Experts of a small language model.
Experts: 20 experts in each of 6 layers, 352 SwiGLU neurons an expert, 2 picks a token, a softmax router.
Below are experts of layer 4 (counted from 0) of a mixture-of-experts language model. Rows are named router (the router's row for the expert) and show model dimensions 0-127. Each number is 128 + 32 x the weight over its row's rms, rounded and kept within 0 to 255. Numbers have three digits each.
After each expert's rows: "comes after" lists some tokens at least twice as common just before its tokens as in all text; "gets" lists some tokens that make up at least twice as much of what it gets as of all text. This comes from a sample of Wikipedia text that the model never trained on. Tokens count by the router's weight.

# expert 4
router:125085103150112148155172139142135121128151092131175117147167140100088150161110168158131182146170109203145132139156138134141193124096106118153104160123119122139100161189131140147091059101171061134097131114052107152126142145122107085174112176128148065127114153093131105145153154084159103174151100133165113081126136102129158106147205163123137084120129122135140086161137168175138136114094
comes after: "1", "2", "0", "9", "3", "8"
gets: "0", "9", "8", " by", " with", "5"

# expert 11
router:127213152187047137161085210147142113134146114136141132143126103106107111132136123130119072087102091093125059201132143106148177155076152182140116119152107174155150096129110096148131094128140082191102133110111178128133166058152131194170102128138137121076139073186128197144090066149126105151135103063105100110148129129123095175115067109127074113154087145210134135090093155156160140078115
comes after: " |", "|", ":", " in", ";", " \""
gets: " ", " c", " Al", " f", "-f", "See"

# expert 14
router:146101156089127084113103122171167135126074124110085168140114111131159152114073112110104113153134168096128122110113174096092106153120166122145147102097120100157144130115101151154155109139094161139108111109132131162147126129164137083126079132120118159098094091141138134092120105114113163097156168118103159093114110099106125125136112076103160096105121142132088084139121120129146104109108
comes after: " a", " is", " as", ".", " with", " of"
gets: " a", " The", " an", " A", " the", "The"

# expert 18
router:124164161107099153167106119124112078156075108121147092162075137071124144144154108116119075136134108132170152134072143165181187092100195119108190162137133089142111095146107119114131136119139182189116099139104193070162140116081098112137171090076063194079144169138115149111119103113138145079158112156159114112108126150046132106137089102122184139122060110123188123129176084092152164137141
comes after: " |", " (", ":", ";", " \"", " /"
gets: " (", " \"", ".\n\n", " =\n\n", "==\n", "\n\n"

# expert 3
router:163138047171202132113137142093102104118099145067182155068089130129092067142145145191104081074133162104132167192151165128120068094211139106113172168112117121134158149109177120190183178179130180082131165114113115116124097068159149134084088112089120166135158105087087156162073099096116126127155123156098148124142121059094169160119119106169103139114062179128134110072072156143072123058129
comes after: " the", " a", ")", " The", " —;", "%"
gets: " |", ";", " —;", " one", " two", " part"

# expert 5
router:133124122112130105053126083098137112153175116132104156070136165133174146131110101091155136097105166153095111135113139144133135180161116137119121135092093146094182150078182155075117153144172154172117126127147099128133099158140109168144128099221101121145107110165109091083124122159114188136114135109121160178138149157140091115113096141112104163136137143157126194143110094116136156156156
comes after: "\n", " |\n", ")\n", ".\n", "3", "4"
gets: "-", ":", " |", "|", " as", " –"

# expert 6
router:072149120107175163141171208135117117111098143176115136119112085160124083171107133152122139130157104182122103105129141134064192098166143146141118156078169149126171137126060160139114103166115168157118140176100148184112081054148143171134130166107158121087110166088134117138103053109110050157175107111113188174137046097204071183177027151116133141094150113119121129167112144084136079137097
comes after: " ", "0", "–", " (", "==", " No"
gets: "1", ".", "2", ".\n\n", ").", "\"."

# expert 1
router:117109153140110133127117152095155120130131123121107096122093157137136141146163136145089128131151132166146114140105142098131133130111106114114109101144159183073134129146090135116171063108147081128152182134123115102076092114130121209155112074143122046109123121093146131122140185183106113090127101178072122158111160163133128114120128123134166118090175189128140095163134074142208051142118
comes after: "\n", "|", "-", " |", ".", ","
gets: "-", " that", " which", " it", " who", " he"

# expert 0
router:122127144109160114150132111187112158071159127105089063110180171147145123059181175142139155112131120079143164130171151066116207198148112058107090157097041088124136132180200131145141116156118163156107132170088127115059110090143071161119123142088118161130143150110092117151152117134172092112102176166113123122138086158091112133122114138099116155077201151119111138151103138148109161159145
comes after: " ", "9", "1", ".", "0", "2"
gets: "3", "4", "5", "6", "7", "8"

# expert 15
router:152064076119117171172106094120177126160182173160090145119158157114169150081139150090136100113093146107119128130121126114133124135124138106130124107107094154108117153086112139111148167143054084159129151129136087113132106112140136081141137142165160143194101076113172090164157113091080147088191143162120128111122139109178169154116069124027063106201125153136092070099175114141144075146119
comes after: " of", " in", " the", ".\n\n", " |\n", " for"
gets: " the", "|", "'s", "==", " his", " The"